Weights of a small mixture-of-experts language model, trained from scratch on English Wikipedia.
Size: width 512, vocabulary 38433, 88.5M parameters.
Experts: 8 experts in each of 13 layers, 512 tanh GELU neurons an expert, 1 pick a token, a softmax router.
Below are experts of layer 7 (counted from 0) of a mixture-of-experts language model. Rows are named up (a neuron's input weights, with its number) and show model dimensions 256-319. Each number is 500 + 50 x the weight over its row's rms, rounded and kept within 0 to 999. Numbers have three digits each.
Before each expert's rows: "comes after" lists some tokens at least twice as common just before its tokens as in all text; "gets" lists some tokens that make up at least twice as much of what it gets as of all text. This comes from a sample of Wikipedia text that the model never trained on. Tokens count by the router's weight.

# expert 7
comes after: " |\n", ".\n\n", ".", "\n", ")\n", "\n\n"
gets: ".", ",", ".\n\n", " |", "|", "\n"
up0:386427479570509548477479532505551484490525477477490519440507539520514509497553432454525468501513515563451438451541567538489510437517510572554580561437548490517479581600581479473609479524506498
up1:579493559534482539501456545456487523528509453501540531599455453484521466514620468443549425436543456478495402544432540522624532340461494492450514420512531453474492520537526452531562417606613471
up2:593460570486504557468517510557506450520493531475566526647490472428498496518430458521549496408526540403508417519365491662521437441415484452502544581484561489548568487445544444466583512535402525
up3:511438390557499462458523441566446541490452550509499485529438524466494517508573435470534468529429510488532476400604599529355465485512374435475538533460524429534463523542491513511494484437486489
up4:455510496523487572510488473500484569522522538395529466428530488498478507529444449544458433452449423402526472579492508467478533519492502539500478475431590469451495469480500507521476452573492475
up5:404549585433551511462495533451538509455468424510456440554463453412497523585526475499561491489504474467498450424563505579505519451452494514525500500519587539546426518540540490448579504512528480
up6:484420487481452559555534534433448496522367552589464430546575525477571481525510614483410491348506480457535332493566505527545449505480476522530471420502482485597460481450473421492540499482428527
up7:585442432456473500517440482433471556377547494464488448497552423535492548531492494476494514425495474465518542548450532531477442537542588566638571463505633534479404499609482509488496618578467486
up8:555494426463495503473535480484402483555489467472543503636495411506454469373439427481559552519532481523485459470537506509482475484525527433564562447453473563542440539515554433539486544525525495
up9:532446477479485569460567439485435543379535602526493521538444462492463454573412456622523495491533492487460591487576560462513462556609579592554533455541595526445466545555403497535527468517488431
up10:489548509418446555618489501518417529484595474447434471550463592520468475472439551474535550468481541566501514500558514495458448462472525436524495446513491511506498477507521556484483419479506519
up11:488489480504448494459520527589532493442497568416441406551591538489516589484544611589502467441482598489483465449476523541431534397469517548543572648486442466482543472529471487473520470480412547
up12:512487581443518505491517552462559572490577506475456517423510391506560407509482516459485496439548512489580468456526485536446525470472494583511443431541500539499554497564470471510453445463486492
up13:578430477568502518462437552450404485489531561550527425477606466434493378521466511530411501438477497498528493577555499498517475498431490491486486470422535469591508514502406486544526525539489493
up14:425483463520496497537407537529454506534526480542494525496503462579507502540530491468474488527578437461574533556438519543482500494481475436567499491437437460477428533491509503496514493491469515
up15:493588575435529510506546496564492484554497484444475501449522487507476571616546517478501539523473535561421512504454571544545430520519511496564451556511458497479478506540539575465533498463431558
up16:540502426616536489485515564522473467501462508447448473501478528503450522439515514447487461495484538573516496453491520487524451417522477512465566519499428480483540526492581482479656521469469546
up17:415590496449490544560561538418520489446434515530422461514489464449525506602497440556402517599492475530578524515471469511344470445498512475471482590561616553456528564517536515584501458527484514
up18:482476538393439546539518446515444495478463510530510473529490570516480574514581436480526497503421517544540506552480476529544421468521517533596616514477502454524490489542475574520508455521523490
up19:532531543511474503547437397488520469505510477542554474572453548403493462516485497480512536553496415503539435491450497572469447549543564403551551415565473559416370543505468470484517429588541515
up20:460536515450479423550617519564385468509501533574555482547530402486490617426392483422536440484494512472545557522497472512569474581505438540501532465632514492482512491504509527455584549575515463
up21:487566419546451479563473500463433466536579542473380441474446539500515529466512428516571451440427513538458445512499536525505524516558547433429510542584499473494482527521425571444530514510531462
up22:494591531506467523468594515533582549514468440495467541500548468499397505522464499418437487559456394422479582527499500461482591460469523570504601461407449523549570542525527478591493523553438481
up23:553413470502458464508492489531407528486477476446545465549568426492562555425531423530544517464520497553535486486449561503453469470506545509540618471469493539560424559633562434517501492496476639
up24:459484568495514439552560484475428540544616503518543522503452532497499556506516440538564475520498389515492510407532501508543464392481493394456506406500510493473431498540488492442533416482513534
up25:528549432506484518466669496501477487412398495408488491423559562547527521536466579454391488469539437515552494469434497446520430502491533500430495549450519413411509573520468562482607521564482497
up26:467583501518500495525502431494408495524635534480441508442503547470490600473552532427535473538504491596576535528564502458472465501536512541500560430520553415561515450552469513615478504492515447
up27:492455544428449469553511554471423501518550513529565439452509396486439549633458434534507466442552507485599555483513421445518471427465528551511473555479491453535466578502556518545547407502529516
up28:496482462502472447427545495442479471517485543530478497472474418549427492617555550347529553422524547499539476470421536549572446590605558470578502437533523520459515533490478579559517525550431485
up29:503526408487445563401501543486491497426513457496531416551565514404555474478464496556479503512505444637491472527453482615510472546562561489603547565512498422511550424493553542512512464491413367
up30:497474464476509490519469468526523450492498441488488525489642558476505494499556511545415510426490526424534525486501537467484457550485522540513492613449606471553532501452427553454449498552525559

# expert 4
comes after: " the", "\n", " of", " for", " on", " The"
gets: " the", "-", " was", "–", " its", " is"
up0:475510576498494591450399589490465540460502514514393480517531518470532443504486545461566560478508584601514479571452547534475422486535506491551529542562528515395520502565589518591460450517510460
up1:461468483542487595621563473481441452423533475461574540560506509610507528520561415433498499513489440529480547502570513526323364505491474546534445503439565628515498531525443575438521557544612551
up2:525383529549460557476460465523451564518584524506417542562476495615522505501513433469549496463536585490460488480487442581441415498598546530565530465461576569459433514482452531414510493496566513
up3:474408548458398507514524487468445498451412519468562421525499433582540491572482459483506539503619478453527551442496413524540439526625573484558501411442482562487477510490384488491494517532472565
up4:506489469461419563515585474462462483501472540518483519468455451459481577592533472579558486511471470496562427501447484500490418407494522485498517468475507562576450588597416510423562521478521581
up5:469421591495446538520456501430445546515535490448561411542450561517549506471473420570482465438483483487514459498386494489493447455415477324562606471476503538503401580596441553422493479533558508
up6:507522439504529604513455487460489578477501493466516523505570490524454604493548507566497433486524386506497390448536425546489430532593457491548538492483504533430449547575428589564603491493475547
up7:497557526561516483492552495362455487495532494505515497542523535563500528530441552568488558483570452553451453435537383508531467464572469480686475470471526592556442504462480494452521491481381559
up8:554458489468449480497571417367495509425503579462582480536489541527522513624477527476499495480551480452504564485475537526419471491554551517542543534445525642473454527493441480425498523484569458
up9:512441520485484482442515593458465508459543521415456448422430575484477509478556450512513515459435443525518562416512553597448437532535493577591453502583534580506514613517468528602521526481443402
up10:476333558545479521542520610548528512542459564494346518440440521542442543546528499565496396508426511488548488488443525449447474558515582372493611511602485549488429485537523541454544381429530521
up11:539522508411468521494565519495530588415519486498508467502550545560486505546573520547488428525433482391592506571364455571445517480566480444521450427498451497448395548503485494412497453476507483
up12:453483620525514462573433494559462548486582512536481542498464466480481484503466456486439502523542602552531439476484472499471477475489503429538457488440433531515474506514435572493464528567505491
up13:450539539435456576503398538356461469505559416388527428518526352403549461469551507546477535531533483501556526458494471590416478437615540443596468492504566504468410515533515464579521498565388424
up14:546474604454484473493516413496492520458461546340456491475545499487504542552497460433454536511426513466457447532466442534446420508487570587540512537497490473439507511458435576442568508557576551
up15:522474523373479479573474460503465571516517540445548493548486555507459486493400425497544515498490438525484405394535412531467474439599563517598577467524485538621454622536442483497558556468477512
up16:457424591592496580528460423489517461416527433532511498396507527503458500509578449521547565508495527508532497490475527533458471399511606488582499436504570482529556469540475532446502414466470487
up17:463435500510435492484531472511581516492479403570511445501524530500537471446492377483547553520479464534566508432507516549502459456491542457553583524491503485525564442540423622448465566359523584
up18:615566580507484489598461523485555512377446474428554496470559450523469508473560527518528587489524494446463380509536582484511498463578567449517568524498456546566502508513496618538505523542485439
up19:491458608476438550525436472554489557495578483508488481506497521482489477459461455544546451486536454594507439475487420518460507420491596432530543455502524596489410489558502492487560496536553560
up20:606527458428486496502454461444398518478449579509452526517514436496444525468584459452438524507475506523503540555600566474507486446569516538495531564442534555398478583524452451493438492486514461
up21:520514565422450584507488564412445520471418557507486444508580513507551427545426584424456475505468477423486533468543558543527426549551540565519543536467611568501531569532457527591497472470437445
up22:499439568439375558485498471527514456477525466456491414560593524569492556604554430517510484503456430419590432536480510479491463469562518454558522461428524546542513516555486486491542488503506552
up23:557479443504483524568480439572532515519541452455536446581505486575484611587436386451588501498477478506508479436552492541477524442472438443552562472471547532477481540482565508526523542494465486
up24:537533451538472621566460487460460494460467533416508463488601387622463463476507500501457499442526431503455516430541427470519499501481493450506619505554617520516513527504482442557456506403467509
up25:492436474537455576606525496389432502491564500471522437381527484555489473578533460554567506542468513542515547514578389546456458454578465549534465409538565554444515452512408493500537571460457471
up26:498501490478516507505558544502440482518489455461438520563490569457432459471404433463498497553500499426431478380550478536364352482536498513602527489535617529537496552541479491539454516423476552
up27:622554534491496535463367561389501492376399521414526528595472386566514481525467489453461460482499460445597487596423526519447529509547565504512487560413543516460493509566505442503544461512483510
up28:449408439501512525579486488415462517497458561513495512483480491538433574546462538605446481524524482463485432440553382413404562494481520532491530454525500566440438513486442563452561601375557549
up29:593512553413455496478514425374508538592579565548493443529579489473529418488447513490496544520528508560582504465566564509490469604540439475560495444495576443514437526550419554421422566455539489
up30:404480502532455558489489478540565475520472531410495506439488506525477536585520557526585424607560517489421470440525458547477364519613513448516405411515586545499447544526479414496515523592469515

# expert 3
comes after: " ", "200", "201", "199", "–", "202"
gets: "3", "2", " and", "4", "6", "5"
up0:515444547478416444463554538490479463491511475508555451579518450506556489530425464487471491530589414447500446586523527559475440490596543493525548453431456571565391521626507417393564398536537539
up1:515487462523560512481466539383478475422457429511421612613477437457457535492542473573581543434463406521559476569540483514527521530520511476537438524485546536535540613484456449560521498445511408
up2:520399463501539522537469484475555503495543540461519417516502521559503552512613527583559495464545499558537455498505469460399474437497565407497651504475429474563456507483580405430537578502476561
up3:563456508458359509538437506429465496533492539426549451459519546553555497445487447483507437474485501505517484436558491505529462478571634517555598530501423587520508539514510518462600488524494517
up4:578462606441460536462568502477513537469593424506516504598521482404595456509447518546563561454565419519548485548499525531530513506602586519518491400522550557519503535562474479511451408478578427
up5:509464626425485461550531503534486503606478486389474453449514489443448416570561516482484522556488560530439414420527511595527460375513550540527401476417465489456496603535487486460505520519408557
up6:494496504479428476533497558539496547447544398425503474588545501450548516540504500594500488590563434454581453455480530547434445424619449453548477606457607507478546525550521493488478499556455546
up7:592496542460465517467549473494560453531460434415578453504532554493485560492499441585569478524428550582558469438525542570520439450540492582538542437536482500476572529528439527409538540535451641
up8:500540542520441465515519573475439456422422581439503437476533426553448505496484431490482586508509504485469437541435471418511481466547544495543543426522513451521486429516451532431557453611498450
up9:518510517509544518482485424439471435493501553480474546508599591453483508476490476499481512558465499508414465534571538535521451433550498583505441525515542455607514490526463526516540471481481478
up10:457537578513446519454455546445510513559445460429473461488501361490432450542438507493425531556580438502395474501459473560409459483503472507654437449438542573559456468500507459505508481436442487
up11:480484488504442468587498443594469587500538490548510494490574470491503474428423494481537545517461449488461465441558496518519495499492510530565481477495389473514437432474483538510459499530551558
up12:498495621557439430540535435516507481567564490537351392524523576504444499501573520519546488471636581545576434539494439465510476438433626411518495460524515503414463530487548460553503461459643571
up13:503472544566417570502456496480430536495553486449541403527477501586525520531586413505507538505506454426504467533501464580460436455580499457487602505477521526542426612572441489413536445534520524
up14:516499507482471465466519532520417505491568434524394492539555537522431556424551467515481420537496431453542492439506513534500525581530456423578467364432453581478537531523520515541476447533526446
up15:496480604491477609600494468545473432569490594500510419513511561477478453553488401564524493449478478522470503430436580523445399438519575587563499528565487555498544509543512487431513530420479475
up16:445548541463418536537492510564451510527519526489610496507489439497456501458504453463483541533527539462553473488553501487511468461490548508528584487479476549440472477558461528504484489535394502
up17:436444562552450529514529466425488495474501530455497470421516535584568527528534448508477534514474496514460430532535548609448534424562566375591575453501448508534476585593419483412546476505546601
up18:519501641401449557470487514530478482440550458520487525518490511545569430523515453482462402482438530426517485475515467519519509527605500445600585493480530475495483534567520536548574453594477550
up19:471524572600513626480496471388568573547465465526376432543477428501511565506464465519537527558495482505528392537432476500521531649537536531468456455509522565442476517553508453552562369494533533
up20:531491474479465476483479490418606501521515497478541497580460544473504511541501563541515482435466489444457481491540442460448516469578512523540451494518464556502392497521568538578474466404404453
up21:518489498545452501408513386531520598419521475542433464551519435554577564526467506531570563471507462451528489568463488529523411456589612527494580541547543491564512487557518466490536449498515583
up22:441368558466470561613502585431544495468510456478507485488510483559500522558552493473441464434526457456485487493441468502507401493563462446553640468402466539462481578525376466472491421415437522
up23:634525499457460551554517438455550502538473490464477467496455498574524524530535519434548440450488374566459488594525461467470533475470482516387563554548591579466559449587498449545565461546456498
up24:629530433449498574507473459509494468484513505497455494591583538479494489548500457522531514498496475489550515486589444565515506445574584506577387457540548516417528547489448513490498513501468479
up25:418470551478449469480410565509484445486519492534547565575454535460412392530447433511474580442512486521485463510559513500493547454496504418499476431522519557572467490465450387470551512577494527
up26:467500588455419505616476567491522490485529540498472483447533523532461426492515410377475506488422540490540492560506511571426448534499538553595538436477512521555482571532419556541497569482472464
up27:459489599461535511548455488490622447537530489565497431482494449481531478655433444522484473565405455475434505557436526470596484459520518500506552499541446467478520441530454515444594349547447478
up28:520494485445589505445547549575390500424484416462485453570551472449517587465473491542463566478416537519589442557502551591471436479503533451520507465554458515457483542510445517582557460481478525
up29:484456540515441551494504467508442504481520514437432514478539570477501465545436439518475519448519516446643506494571473543458513503525518459502519479484463569502511535552410574511480457492510473
up30:475450615498398600551473495497458522470529510376496379559463494486478526556620455509524525513570524592510423482513496531494515509559520455567543541419492518501478519574450474510537506440473484